Experts of a small language model.
Size: 14 layers, vocabulary 28680, 130M parameters.
Below are experts of layer 4 (counted from 0) of a mixture-of-experts language model. Rows are named router (the router's row for the expert), gate (a neuron's input weights, with its number), up (a neuron's input weights, with its number) and show model dimensions 288-319. Each number is 128 + 24 x the weight over its row's rms, rounded and kept within 0 to 255. Numbers have three digits each.
After each expert's rows: a language model's description of what the expert responds to. This comes from a sample of Wikipedia text that the model never trained on.

# expert 36
router:110137148131146132170103081141149132153075120115168144133118149116126129118142094141162107150101
gate0:132116131127099133119122139123143141153094122105139095090128095113106122117181123116113167073168
up0:135123116130109134120144142147137149097130126135147145092136135161127107162153159153156075101118
gate1:123130121154116109149123145109118114196137073126153104101156201130117096097105144140131145087158
up1:126095135142111147135132106061145152129155144116134162111118119090117130145133154118153100139087
gate2:162088127159122109171171128111118123133100135154173090155115130132127124120140136149120113140100
up2:127131083129172115123117147130084151108132124124129129046132096104124131115134101115126105105106
gate3:136112139113157105101148105101137147105098126123141146167157141112136086100117133158143135176071
up3:121159129124112126173106148153114121089120132129113092081170161136147111117145122182112120130152
gate4:135150072149122112166118106116138118156135108117165105068126140122160117099162133137110103116162
up4:116107127132152157114157123146086139142116169106155153099127173094112116115144119135093123138109
gate5:126139106130109115160116146106110107129178119110136145119129112131130102107159143144119079083103
up5:118139088106127170136103111139129131109111119143165122153129093120102136079158096172128103089109
gate6:127150138127166117133144152121145130174107165106131123027117140148175161163102135161122108156140
up6:112130183154105100124127125139124151101119126103162183143138115125128093155081105158163128125116
gate7:098141094121147124126162158167137202165111130118113154139144205083133175107154113121131142107067
up7:134108171124169103113108154109113157088138158072154137178101103086124102190165095145136136137074
gate8:107127158123112090138057126125116156124144120101131129146095117108130068126109143117138153119099
up8:118118184160078123123123130152159127130123137160074121133092133131145116103126105141127139121085
gate9:129130170134163121126126134116133134149150099150152129094143168136122126178111137124154173107114
up9:133143093147102141108097143169107107133118151153091104141141082109120138148150150151137144123191
gate10:151125107133120141138096112145122122115120109126147086116111087124171115086156140093122145078108
up10:138133110152115162191110105102144170142114160088147190121141160117155115143147147111137120139185
gate11:130136136113100133091138119121102103161094135111168100075132101133142106162163087131139168117142
up11:127113131172154105164143132161132151122108122112124146142121144107149122107121135113104131153120
gate12:104112145121141164119128121077116149104088124137170121104143151133140167129133162142150136131126
up12:114111117139123125163119117159143109136109146129151136116146148143114105147124122175151110135115
gate13:158138105142168122170113134131134127156084117126091156096123101141169109085136172141145150118078
up13:130123117135148142138124139079124125140133115147155119156177129146126128163120126152126120116095
What it handles: Plural group nouns. Plural nouns and endings for groups of people or things, such as peasants, Protestants, women, students, plus % signs.

# expert 42
router:146130156102130140124071144182116143107154099146074103103103171125130099128117142144128141119086
gate0:127136162126180128132096124170136131130148162095138141126128095133145103120112134152118092160130
up0:133141157120137148118120125111141138123081114071113107127153116117116093149160151144123126109102
gate1:132144135121107128114107115161102165134147131138115107166126132108131139165154177137108149138063
up1:153132094126093118132088117134136132161129134138125140131132092107124110136098096112118142127158
gate2:118125125106118165120122133154118145140150086112117051161131161092145113148145145123146182101086
up2:142089145128117121163145116142137152100103093142121157126120104152122114104138100160105145119135
gate3:118142122146147102128138122136140125103135097118118159060128152115152106113137117127116091085118
up3:133126115133137158113133111107147125083090141112114118150126166122132087140138121136123130176125
gate4:156137138132146117093174139183129135150118151129131167120155113137083106131062158138111120070082
up4:120106104135140120146133126145134155173145152142124119125115130137118149125087126126146154141159
gate5:149119143160068108163115145125104171096136121136106147110135104129092132129126112096131108072140
up5:121081162124145092125165150163122154088140150130109124149114099110149104157138105097140182171182
gate6:113133102112126130148168138142101124153124126125134139127135126119092055152131114089145145105131
up6:127142135156156089101142113167128127132097107130071129112133092121192061093131128135091114162157
gate7:129120201098076127073085127140113122133131153117134144123152130128116194101122159130096113129101
up7:136118099108136074095171105143146098141114125125119137098112117116138116150112136179110126167139
gate8:140174160100146090118068150099145136130140118109099127129120138131153069128130122115126124144103
up8:109111171127113094159127106126106093149117131130142127163114107140111087152103131101124126150103
gate9:150172101140105147126121143110118135094146140140111148115141183137156138146129144143115140117124
up9:130131150154114117107122159133125136174082161137110137146115196125169151133110139123133111091111
gate10:125126091107126133129150133134134092137156120148093127126132150139109119148113108099107153152127
up10:110103148140155093157059120122143143114140137116096134149125106123102141110146100124137121094157
gate11:150164106090076137105143119106139116106147113157119099104132172125104153170146095102128083088107
up11:134140133072100137116134145172146115119108154121113116147123132111135139173115094145110114099105
gate12:129110183123134146162072115091133103116138154118094126121148157126113070124152144146120102129133
up12:125115174098112151111080120170150137120154122160148099135120137096117149089159140145145130170141
gate13:140095142140106145124115107093153138103138123133142126135146093136154114106104149132127147132124
up13:133157141150057125129157112107117150153118162146117067108151142145086148110073132118123101137076
What it handles: Coordinating connectors. Conjunctions and connectors joining items, especially "and", "with" after "along", commas, "or", "including", "alongside".

# expert 14
router:119132127138114136139124111105131116145135155136148087117158085090134141095119107136130104171096
gate0:152121079158048138133085126092110121150167091160126088096118114111135138093116181141102126172152
up0:119116103095111171136121115103146099108108151123143131134157083136118141134090111117129171102144
gate1:106119117110144125110123127096141080104131142130084115076151120143128142158130160150118148088127
up1:151166126115137140106122136125119152082111097139172135151172145116129119085111094124141107162099
gate2:141154125132119072127097099115117112112143090136127099086138104112143084152126083096132092169123
up2:098120123097118130112100128127130164113128117164100111099151143116133083082106157126121113140074
gate3:158099146113121118108118123124137129120104123107123073114152115127167095111121125188093141099142
up3:158139145103135104131121089133143157113119103106155129100112129116112146102162100073131116122091
gate4:121122097135103184128120119119138166191149108118081135110161136108145169141093141158135106113149
up4:131131164127120110093130145160128143121140119110124133117097116133133144105166153133116112095153
gate5:129136133159145122153133135140109139147114109145134103108136139164146103087097125137130083141155
up5:104114106128146158161129104138122175134161153159128149128110113096155122132127134110164148144097
gate6:105120120097098094132151140169141112106127151143151131137123112121149135140103124129126121137123
up6:123134093139085119136137140120116166123155126137095107096165089129134096154142148080118104134102
gate7:121124151146116133127134103074137138143117133117173097090129070112120213098133153155109131141183
up7:170127079157132153108128137140149132136157128084102100166116115133110093120107111104150151135106
gate8:150140131135115134133112126115132134082105170157120080139163161125131083163094158186143127150170
up8:100154095136129175123119123160124087120121160106172092137131138137111155082121103104125121124105
gate9:136118110108118097124108150159157113138091114111141145137115127129155154130120122133113140130161
up9:141115153177150121080099115175135098133131148129107156132124092143110154141104138114155104099138
gate10:118134092138121128081124116150143182072107132102098142180167136120118153107161151120125075101087
up10:144139204097146111127120140167138111150123114145154092102098114118153107164089149128155177125176
gate11:147080095092133149132132129140104148173100130100159103174104092124138129116096085130134104114104
up11:126198079161127117175148109117166149148111153166138126145192129092129132132166122129120100131206
gate12:135136157116107141120154107138135134140119119133123151142156126128134156102104108130122127121106
up12:145119148131108126158147102093118120115140131108138094126145116114134135107136109134137121147119
gate13:159107143132074146093134121086117135111154132117083103153121121138085139078098130147133172089131
up13:102158168112162142130177127157109115128131110126165128196151132128135119121138171183127133149120
What it handles: Heading words, numbers, initials. Final words of headings, titles and place names, plus numbers like 22, 27, 72, initials like U, and table pipes.

# expert 22
router:133104086109127138096136135144150126147118154118134149138166118090120148163144090110143109121125
gate0:113138097148117100125130145115126175102160145160132097114126091117106146168124124141126110149058
up0:130160088144172112100127141129129145118095100139121135149127141129140157147179137126130122140065
gate1:139101121111113129132121124125135106109127148107119099071128105128128156099116111114146097122096
up1:171115091114098138169121121162150101130109114100112103113163118135097112152100125111116092117115
gate2:117121091122090147100133123122097115151098109140142141099121076136150129079123118086128096148136
up2:113115124134091122116079116081107151165099152131124145153132118132095163166131146105126120094177
gate3:157095076144167155099158093103126134107130137111121102160153111139126173117108083140125087107140
up3:120133122117112145122099110097115140089142149138148149096108151125136157115095122134134138123147
gate4:141105110114107174122153109141136114145116133126121135155113134112133157113098157097138121101112
up4:134144124143120161089133144127131095146150182138121167142136157117153151104146160104091129134123
gate5:144175205135082136106119126148131102133147097119091127123121101129139096127163092125122127148141
up5:128109127117120143158149110114154155166129092159120129132129118143102110132088117140146152129135
gate6:127087121104095156111159117087136130120135141124128131111108106133121152147143165082123152101104
up6:127181132126127125111099135150119163115160160118137121153117094134127123112120112160130095153162
gate7:109150116120156141143106083141192138127154153105151130155148130121133105141115126115105130142169
up7:134124116126122094163121093131128156124114112151120103185124098154136149112117133172129129092106
gate8:132110158096081134144123113168119146160087104137115162132122161139147170143134135121124115106122
up8:098068102105135102157097151105157175136189112118110094106103109113106168114143123143126117158107
gate9:122121107147114143108124149148146194133131103120133142111116117118083080136129144141141102062075
up9:153145095123104140093151111122158148100142165141124105118128100130137131142090111126159131164134
gate10:100123139141088072161122152137136137141151130125138121140121146126146132161146112101140124103126
up10:140155106105156127099128119179130130127147143109114144134123100134102133158119166154128116118135
gate11:120112127137177104094108138159112113148161124157126180128105114131143122145151103141127091126127
up11:109134138097136117118139106156110140107196117169089193134128132148111162131164131141143114168116
gate12:144114092107134134146121137126165144086113142139119162052134118139107113099128120123152134106138
up12:150135115116143143148117172137136124189121193131088127101145131126172125120162100096115112083108
gate13:157132122110116159096120119138116107114130084119146115116124151119070141120123150118120123144133
up13:140139140110133129099118132103145141157122111104148147103145113135118104129101144147127136095167
What it handles: Section breaks and headings. Paragraph breaks and wiki heading markers after a sentence ends, such as the line break before ==History== or ===, plus table pipes.

# expert 19
router:138091117137075120081062151145147099120118147081091142104111076112158120112114139175155072100133
gate0:136116120150099123135120117124111130130137151082139112104149077126182123159042137179131119140113
up0:139122130099100135125099151121139123157125152111159146191136155112122151095152096137107110112080
gate1:156127068145130131147115158158099156066123090117122121181132100119147089114121132106111147177128
up1:140143112112151119157123115156122133141142178104143116111163120100107135144073130125146128155168
gate2:159127085093128123119123113116128139154081149124145088185164160123124139158145138115140139131101
up2:136122146119071137105152084127108127131158151148108131090154144140125106129098124169156142120128
gate3:137095150129089115134102192141141168092140168097127116153141118123128111119102099175133095130119
up3:129133090113145160096125134108107129139136120098126183117152116149151112124112135129107098097123
gate4:108145136116113161183143130123104153127124112119100094133111122126135094134138131081133129128114
up4:137106135119117137123142121133130126150105103106091168156134120144151158147151154150120129087141
gate5:137116115103093147087128094120144092140106144108094163120081112131142124136112116152131082137124
up5:126084101133143078137137174127127128165126084085130153115126133132131143135136107170120103082126
gate6:131070154131149156115094124116109138156155119122107154159129119191119150121126136100132173124138
up6:117135122150121099134085154074145110174105140109107091102161115128131083131096117142138144160128
gate7:134150102103112127130109125089104108135155107121147110085123101136132091096144143153117138102136
up7:139153113148114180098123126144146127127156100122135157124140139132146166150122135182130095102156
gate8:136123134103114095135097160137148132112151140125163156154110135123143130214061140086159151153145
up8:155120095125154137148127155113143049124113159136119111089136098096130114108154118110149128116118
gate9:133102175147129160105128117102144190167174124119098100166132116135113150096134148124107124081101
up9:152150091170109130099130144137139124134097156090103101118118109137123123157094120130122120114143
gate10:132074110151112145062077122143141111119113101077113143108176096117108162153085103110138133124126
up10:152113147113137131157118129117136126111118142092105111101131123118131128130143143135130107177091
gate11:150140113121115095131143135137097133116116098125143085100098106157140119144114133096125145109182
up11:105107071159108144117133132144102175171157052141125129129121132095118114111131121076147120133174
gate12:111105135131117134136144097106135162118163134109126111141159151135122113183146111150148120125125
up12:153133143136108088143118124116136101115097147110090084133150114123136133119118087095132110125099
gate13:156048117107110133116118131124134107102098095098118135155160089138164104081139147174147077127126
up13:117108120140175149093107105081115146154098158138134109109175132138120157122101115134132159135147
What it handles: Passive participles and descriptors. Past participles and related words describing how things were made or used, often after "was": released, published, located, issued, elected.

# expert 3
router:169134126172156120096127136166170142120110114140143155125177127085115144118157098134123063122140
gate0:106130127128122121122135144146133162178111119154146178130131160104117125130171119082112095088160
up0:141129138135108139095066142098148118123087096136122141145145142093138144165116115169132110120183
gate1:148169090098148102140126107137125150120131101129148078153147113135135121092099086157128116154180
up1:131132111135169117091153145188125145116139132145121116149115130095140086132149131124130121111094
gate2:127104116144155094110101115121103168091110097166142158143146167140088149146127082180155113127123
up2:092073166183156095102107146149118098177133129115100126147124117147072127097108141144138107114125
gate3:126095097096169183114142100172107153131074148141106145141168123126123137120134134141119131122149
up3:125139119142130129149068118150141148131128099149127166142137105099135133134153108147157093106154
gate4:116113145170114083130133112085147110110128122122133138137125108138126177097112141098119105129151
up4:124120121132138096106118150115129101133149134149151122121126146125134093139112133131116129175133
gate5:132122163150107132127157137163112116151121136139134153135149125126103124089106143143096078132118
up5:107149123134063109121104141159170116134102097092109096112132114120117120150092102157151115126094
gate6:111180137117126140130120140134135136108176081114142145135122127132093122094100113093164167127141
up6:156153212110157160111137121128156133133120122111137165168145074147132120130142146153140145136084
gate7:123121082138162102137155134175108138084114110136120182160144105124156094131154115141143125120063
up7:126125124119136093114091128162112123146103104129104156183155080100113107119121130160121108100146
gate8:118172093129094131128139117113142114146097111131103126132141139157140108095133142138144171105151
up8:119157130145151135165108107108109156078152164167132129159161112115136106154158151138125143106096
gate9:152080135127124122085113150145152127098097135123146109180120144128114122128131069141127124127113
up9:142108113186099156155167135100136127037131097126150153093135135144158138135108107155131133120118
gate10:138118154110106124124143140193154161149107097116134123143164116098140148157164144147159110146149
up10:160063094157124136138162121099168149159103157128118151090138123159097123146091123163150087120141
gate11:141075104137085158140081154101152092115132149075094129084131119111125150126106152159130092126099
up11:119144142133103090090164134175140172080112139122122114117126121131123107121145117152128107114125
gate12:163081056135127087119134084118138133147122150135162080167148121101132128159099101087124135111146
up12:118126080126139138138109103105155103204108127115090153196124121125167137107145102121138083119174
gate13:125131091134151128137140067093160152110146132162162085079104082135127122127108115142116101142106
up13:124139148131112133107113081135133153149154124122114154095129122118162141160106144116129119115113
What it handles: Dashes and score digits. Hyphens and en dashes inside scores, date ranges and compounds like 6–1, free-standing, three-year, plus digits in table dates.

# expert 48
router:122138108109131136156132088147136097102125135097112096139112141121140131157133159139124074117099
gate0:141093077115109119127164117120125113100157167162111112147106137124141137133107132101098143195108
up0:110108186101156096165165112119153149133153108143136080092136124117142092156121105132163110128088
gate1:136138080127086152178120111128154120157128133108119150110121111130143124144138074179140125076090
up1:122153119086153179096125116159130109141092155164093121058134108114109103124109175176110139138112
gate2:116179142108118138098147145129150150121165104152128141177096107133121160117133116165128097124116
up2:147157137147141130128103086168131112110162093105098111141084119105111122159138105137122126161144
gate3:151136084143157123138124142143120140149158110125150167144091113128133155089138139101119156116081
up3:112124133146124125152178097141125148152125138110120078145106164142140113125107113139140152132124
gate4:190135181122149123095116108148114100111087140157104119149137125155131139155160103164132079067127
up4:163115117082090153126102134120120111109115144138088112103153100175113107128105114148149092095080
gate5:122128108139130112168094112135092106126169181147118145118111137120107075162141124183140168127135
up5:142156148136104111123075121104130163106132137111171138138105125117123126132166166128141129083095
gate6:134130060129154104114084118148151133116112101108145087122139074103143133128170113117147129074154
up6:139153123164143151131082104077105121145119137084112102183128122131150179158103113158134124142062
gate7:144152189128163133132092136118148108115081136127113143153137093120141114139135134120115117168102
up7:146098108089130139123160090119137126130120137131129169069144094129143107095140079144139126102150
gate8:150125118140069168095134093120140135123101148149145144126119121123173097106186126078127139149166
up8:158154147122145149134113128133101192136156090123115144169107104140124121140116128140130120155205
gate9:134102055110083142123193136123120136145133101110122121136117127125109106115139143130104114118141
up9:121092095110156128121129140137139122070090184110134093128112135143127127148143103155142160096146
gate10:134138157150141103187117150120103190140130134114118096114137208115140140151118152169118099124099
up10:095171110165073132134117138104156089097122114116126145052125143135155163127103095112129129153124
gate11:099141138107132085126123137140125131168149100120133168113124170115137088125119168190110104127169
up11:130071180138055134125147140100105143147162106143095110157115130123119117143151155122118097116102
gate12:109118151110140135136159143149127133122135125103152168155148114130113148109155126150101101110048
up12:146119130146145128115113110157144138093122092117110148130132076114141127153120129127138121106089
gate13:140119102100193129138137115139130102076113134116114113081131102136147142132130159156135152157108
up13:133107114127146106115113143071130079157119087135131154114153183118126125112115126116147114117188
What it handles: Inner table separators. Pipe separators between cells inside table rows of building lists, song lists and scores, plus "between", "against", "allowing".

# expert 63
router:131141099155133097133109067173108125146104114149132116103154084083152147142130139151154102130144
gate0:105131153138101125140155115095114094130137137104133138120130134154094167118127108159154153126139
up0:132118155097077130102118132137129150129101127104121157143135098126109170164166158134146122131130
gate1:130108110134125143110088133168151111094136170136138106128116107119126062154127160108124142114091
up1:150102215157098142141125168128123136126091153139097139121156105135124134129114127127151112121119
gate2:138091153141108160113154137096091123144136124095122123110135161099146116122135158108125077124156
up2:109075105113120133137122110117123152111139100092147123189128128127097154133107130136137106117137
gate3:110100104156124127133206136120124134129175162179132158152140149123191161114152164126143131166118
up3:129168148146087127103128093150161135114117146127126203131135134104105150146121109115163136148130
gate4:115125122142121166104087145127126145159150113115116148178166123102120151140145094126135119121138
up4:130141119102109121140152162118108115122107146108115098134121085114135154097137109134149140109138
gate5:113068073154120118139131127142133136124146141110138138137115112118123076119109119098154126092156
up5:107141032122162122128149121148108142094130100107128120115144131138127150101141122138122113110083
gate6:148119121127100130100128110129158125182085144138108153195115133120114098123150139160107156123082
up6:132127147131171142118136130126131106052139136145136130145086106108113075140160121160122116147103
gate7:169102146096151162160109153150140166072141132113156140091091135132160144147128133146102144122116
up7:129164082152168142125099131139109125143125127139099155090149099102115086145170119124070129172106
gate8:108073120104119128126146157118146112072110159151131124064138137141134116110162156129136163143103
up8:113153142151131102076125084088147140142120084129151144136118113115126156114131155174154125110113
gate9:138110103145125134157119104146112087169105110114155174117094143167168094155153163131133074111066
up9:111092144153114104154092137116122148123123083106147147118143145145130132132148129121139098149166
gate10:110125084130174139154111120168152137167116119117144109124119097109155130121137110125117096126142
up10:132159152108097122142152112150153119186136118114102156144125120148139137113147110118156117095118
gate11:140113161133170100154095126144123203119133153157127145077133133117126158168125143151127140166074
up11:150087100124109110104132139132111071136119145128142174067125124118123165140144125132138133131109
gate12:144137104123118133108194124141146147149138122116117140119101106104152163157132081108115140100121
up12:128155130105176146124155121093112140149137164127123091036143133115086060121158138107110140111090
gate13:175122128119154083116101117110116101152138105115138141109125156129121132113098143164125145152141
up13:113098184139150132102159142087114122112114143092129154181147152120106122121157096164132158158146
What it handles: Of and copular verbs. The words of, was, is, were and became after nouns or subjects, as in bishop of Madison and king of Lagash.

# expert 37
router:196163105178095154108143139145135103133122150139134103124111170131104123134113165110132116162131
gate0:118115136115094139119127133160119142105136153133133128179139117130154104159124125106131150154127
up0:145136121143119083129113134127116163129087106126131102154122154125122122134156160121107145141113
gate1:118139150120139110129150100096123144173131155155113117147170114104131149151106116111144122131117
up1:149120157124099111120147107099138084175130160117122108156121137138110163104074143121122155139124
gate2:134114105146088159147116129123146128127129104111143120164151140119097116131137114119127085150081
up2:110126137134108108163121154138117093151122111144140162108130155136134085112094183112134129134113
gate3:157101108145152152132150095121130170056088122117131142146127135139148123108152137109111124110164
up3:164110117123115142116118127136143123125108153154119170180169141136110167132159163091134113119112
gate4:086129086127147123123139117112117155171105150133139142123144145116127123175126128105139169105122
up4:136094119142128169069167121104152117143111102122127150103132139132120126115117110151105128120123
gate5:141111167131160128131146085117122115123161126145132197141144191100139139110129107098120165091133
up5:167137157135129139126174115128153105142129154085093118179136041103134113156085182155103103171130
gate6:142112142132159118113169107137124100124102130140130115140101133130131169137103173138155131138111
up6:143156110127119137128083125132113107090119116150116083127122081116141108117146130102149126168153
gate7:137128175106109107097136127110129121163088133102132130105125128122129120130115106118138087137090
up7:106110151148146151116157125083145124087076152085136099169157115140124135144135126148107149145134
gate8:135136141148147146099174168137152088087104168132105140095118156161155162112122156158163101153069
up8:147128099136101153147100136176100121143107128102167101148104122149075067116128132106121137166140
gate9:148166119145076133121136146121120118140122136142124116099102115122096144130152130114140136114115
up9:127153194150127131155123145116121108119170123128118146109131085114117101154144116090138094135127
gate10:129104106125110156119073136105144133127141133079153080123155133132091139093123140127146125101125
up10:136130121150105100128164122155109121154137135149144112141110124125133126123157106125131116133087
gate11:156148137135123101144154147137168128118070121115165112109134152140108103130109120134124108165109
up11:119120122121084136184069101179150158189068117133179134108098143106130118161113105159128126158145
gate12:142131153138115115125143115136135128150144174163129132140142128108114105144135157088144128137125
up12:158154138133087143145132101090119089120137130154113132075129169145109148167144118173137127099125
gate13:120126127124138124103112119163077138133066104123166122147151181125112089152168095135087123101081
up13:170150107126128127085099077090132148146138131138110116108129151115109088101127120148146135120113
What it handles: Possessives and determiners. Possessive "s" after an apostrophe and possessive pronouns before a noun, as in bachelor's degree, his, its, their, own.

# expert 33
router:135145154114129120133081150083105162087153105130150148092164075074077151138114130135095090141145
gate0:139092130160090126147091133110114160108098126126139096114102112106136106093150110153126132144107
up0:125096131157122122137139147111094117142122124133120141156142133137133153147176183115114121112067
gate1:114073102150140166145116112087116138124155117119161150110143159115135131142162151127144130106107
up1:150146126117098141116110145147158144076107131098105092136115113119117137111121074107129115107102
gate2:130131165152112108111099134126113171105111102141112185107112128101109110145169132177124116121135
up2:125203096142098128128137192111136100146080053140151175093134182106141138104123106135126115130113
gate3:146099067126110105124148124092143130080127149146116157137154042134107088125132095192131118113076
up3:125159159124151087142080179131121141112119141097113183151128122140154105124127133160128113094141
gate4:119122111168157152130096119153129128105161130093136120140119133136108126117100121127149158146123
up4:139125105142185149094159104144097127123120155108139105147123124112137146123112117179123073118120
gate5:129171205120135137086110123152126118149090141117129165139128143111123094132125165156143132137119
up5:152112133128112129116099134148099150140136135117119121111156126116139135106119148165111140128120
gate6:140094161132133109076171145163149148134085080129104127144128146126135138161116153135138107112115
up6:127138156136104156134100131100133153137158169118128154115112092158140075128131094153136106081132
gate7:132104152119068126111113115194126100124096120141136134111187152134112101149122164123120098183147
up7:124152106125116115138129112127132147135125122104121158113108118127122162163089151090111112147143
gate8:122147110164099119120116087149150176152116141146103130146141129130088141148119078134129098146127
up8:116145148124131107160145124104085102167134119097082097132107099128136157130165113127098157137094
gate9:115124097119130125136112131112140139089117170139157071170104121146138068108120146107153151117118
up9:125097149142124157144140157120140137108125151118087121161133112115127117109126199104138119109082
gate10:147169152134167115136135121118116138156132135109147139118126154131133117114108163150158166131084
up10:152144095145100117118154121133152113154159153134100145175121159138147126157119104159131112103121
gate11:143122140110093133141121131136118126117094120146131115111157132091156140140165138123140133161173
up11:126141138113142118178086154143141087099129100099102085121145042152114134082124077090132126120152
gate12:134156098148112137116110095091134153089128122140121128133131117110113085139082113116114160113068
up12:134115133117125106150110140120134137136138154119130108103124174139155127123073103118103128130138
gate13:144111153118102134128142148148124135105123187096110121053150058118102107162111113118144095129106
up13:125156132095105133093102128101095206119123136153134104131152066144113118156134092131152118118129
What it handles: Semicolons and line breaks. Semicolons and line breaks in infoboxes and lists, as in Opened: 1861; 165 years ago, plus invisible marks in coordinates.

# expert 62
router:123111126130079109134144111127145129175179131161115110141129075130121103143123122178137110131141
gate0:141120121098106141132135133081117138099158093114137148125108146095140109137116137136126087120098
up0:127175053104098126153156139100113176154139077134142196154156121117124158107111120161121128108123
gate1:181117123142119146120154168122109148151146108144141122146155136110126097087149157108129104122165
up1:143140127091160092141149148140105113143110128133113133134124094138131145115103067069142130103117
gate2:155129143113165127169090134154100119171121090107135169127148117138150145130132124108107144101166
up2:132137160109162110129129133150123113149128118122162149171121105095169108125132147156096112114152
gate3:112189146116101153130118115111130125119131114094107115125140143095156169096098150112152120139138
up3:087101069155165126140106166174172157129100131111118129126116146117088081121085172127145106130112
gate4:122117115146130141112148083117123074154095151137112141101128174107140120117101167096123116157090
up4:114129158118121127167092137140147143118127137064141159149106132106103131166099143169119139152138
gate5:122145102127103124108111130125124116124144170099136174150137155112127126110145127126135158133138
up5:103166139120129122103136108083125101094106145155097169168142162119111097159145129100131133115096
gate6:115163133141158161122121180099123132104124127129109130156147086158107155139122146103133123137095
up6:127168115102097130128133130107106156129103096136123154070125099114111126147130059111155159130113
gate7:145095086141102100102122139123082109135177155111177133131137131130137112117142102130124131139103
up7:128115137132115126129137161150094118128146187136122142136117128086117149121164189131109143118085
gate8:144137143111086142124181125157143087092155110150126120129122135125134071146138107144118123139088
up8:107091026141146170130171124110129129143081130084128132170135106125121122124129113111142168112161
gate9:116145093115126108149105131168107138132105131134092110154145147133165117150133145123115133140119
up9:137179154116164109082138094109118161098131149151128128132125068124090131123126115119160146146118
gate10:147114120104140096132082143170138142089131139140103103161119145115133097112115102125125131113174
up10:112108097133127130103157117129096114156130116121128144154129075111117125154136148066150121121161
gate11:148141164103057119122159124132135107178122131137096093133140144126114139147136150105106141140121
up11:134137152134104111087092105172120115111124116138097151186127097110129125139123103139121087169098
gate12:145148095139181088128108145126145090135125104129127132119121133148115152080179105142125109163159
up12:124139143101072159145127108168139137158152117124098107145172105099127128122149161127152119105122
gate13:112099115133150144140139132142170113118134083122108145164151130151088094119099159060110128096088
up13:123161166148106124152159137115131129150159161131119130118165099159129168134104161144136152132182
What it handles: Table row pipes. Pipe characters opening table rows after line breaks in sports and election tables, plus line breaks and raw CJK bytes.

# expert 45
router:157119103113114119154124095095124086105131099094153142115142128171092150092152130132128112089157
gate0:120130077125148100139147105121126123137134135137152116115133119150110133113149128113140113159155
up0:126174168191092118121124119148131090108140104117119146148112127114135094136132093112107128107144
gate1:110089113144091094165147146136135097106152148102118125166137099135131143130171097131140091133151
up1:139181165098121148121125133111120127106115123113086170172159136112116108135136139135140128134141
gate2:141108145126138158110112094169127170110097071115106128152124116122120105105119142151101153092184
up2:109129159134163146117151128144146139122122114175125093121107165119123161134105149172103119128125
gate3:122156108089095135144146106142142109118107135124123130120133146143138160132131125110135129110092
up3:105137087126146156132170120117152104129121154141124121117113098119142146105189121109108131135149
gate4:128103148134096111158120126079112056151167131138144136100129129129095122115094154136122149103113
up4:106157113123135145143101130107147137168119095117137089146143112110126143133083145097145122139174
gate5:110117156135145158169151167126131133102132120113112118138125148132133135157177140140141098154123
up5:136115050140166115140148116092127116200112142169117090125127144129117132136130115148139137129108
gate6:115127152125146123118098160131142143125110105133101127115148123109124155134132129152134155159123
up6:128129154127135084163113151151082157152119117135124125110121149148114108106203110146098151124066
gate7:121125103106135089140161144125131053128107111122169152049123112143079138114106132167131133073169
up7:147169102131110126081100114158090144163115149102080101110163138132133145106130117118115130112109
gate8:140075089128132140145148118121130155130095121127152103135144123123128134112099152136103140141145
up8:144133180146093117142142126124121090107163091077149138131107098129114119139167121087153128162167
gate9:117142157077119121137088107098140163140166108106125120106116145126147100088148099131142127084141
up9:106096092104128104143175108120111101155102149136123115098132123152126078124138147138130104114156
gate10:109126116158149094139139135084113095087113153125104095189162107112117081153119106108138122131125
up10:129096133142177112110131090115131107108134089136127110138138170145138085113142154103129132150119
gate11:097121088110120075137127103107124110167127128145133127119129162149135117099131138133119100129136
up11:112149170147135121134080111098128115077146192124122145138158129121116150110136117101131140110115
gate12:122087164163140101135083134103103153120120102064095105123094141126111126118140159112125130117123
up12:133101126103113147145140132127135087124165140101135077127125136139079133152131177135111124111157
gate13:107150146125102131120117149203139139106122151105135126098152098107123124137169109109134121197115
up13:155150129116117142103157125175104097121118119095145132088134095126093096089120118105118142149155
What it handles: Commas. Commas in prose, lists and place names, such as merchant, and or Washington, Georgia, usually followed by and, which or but.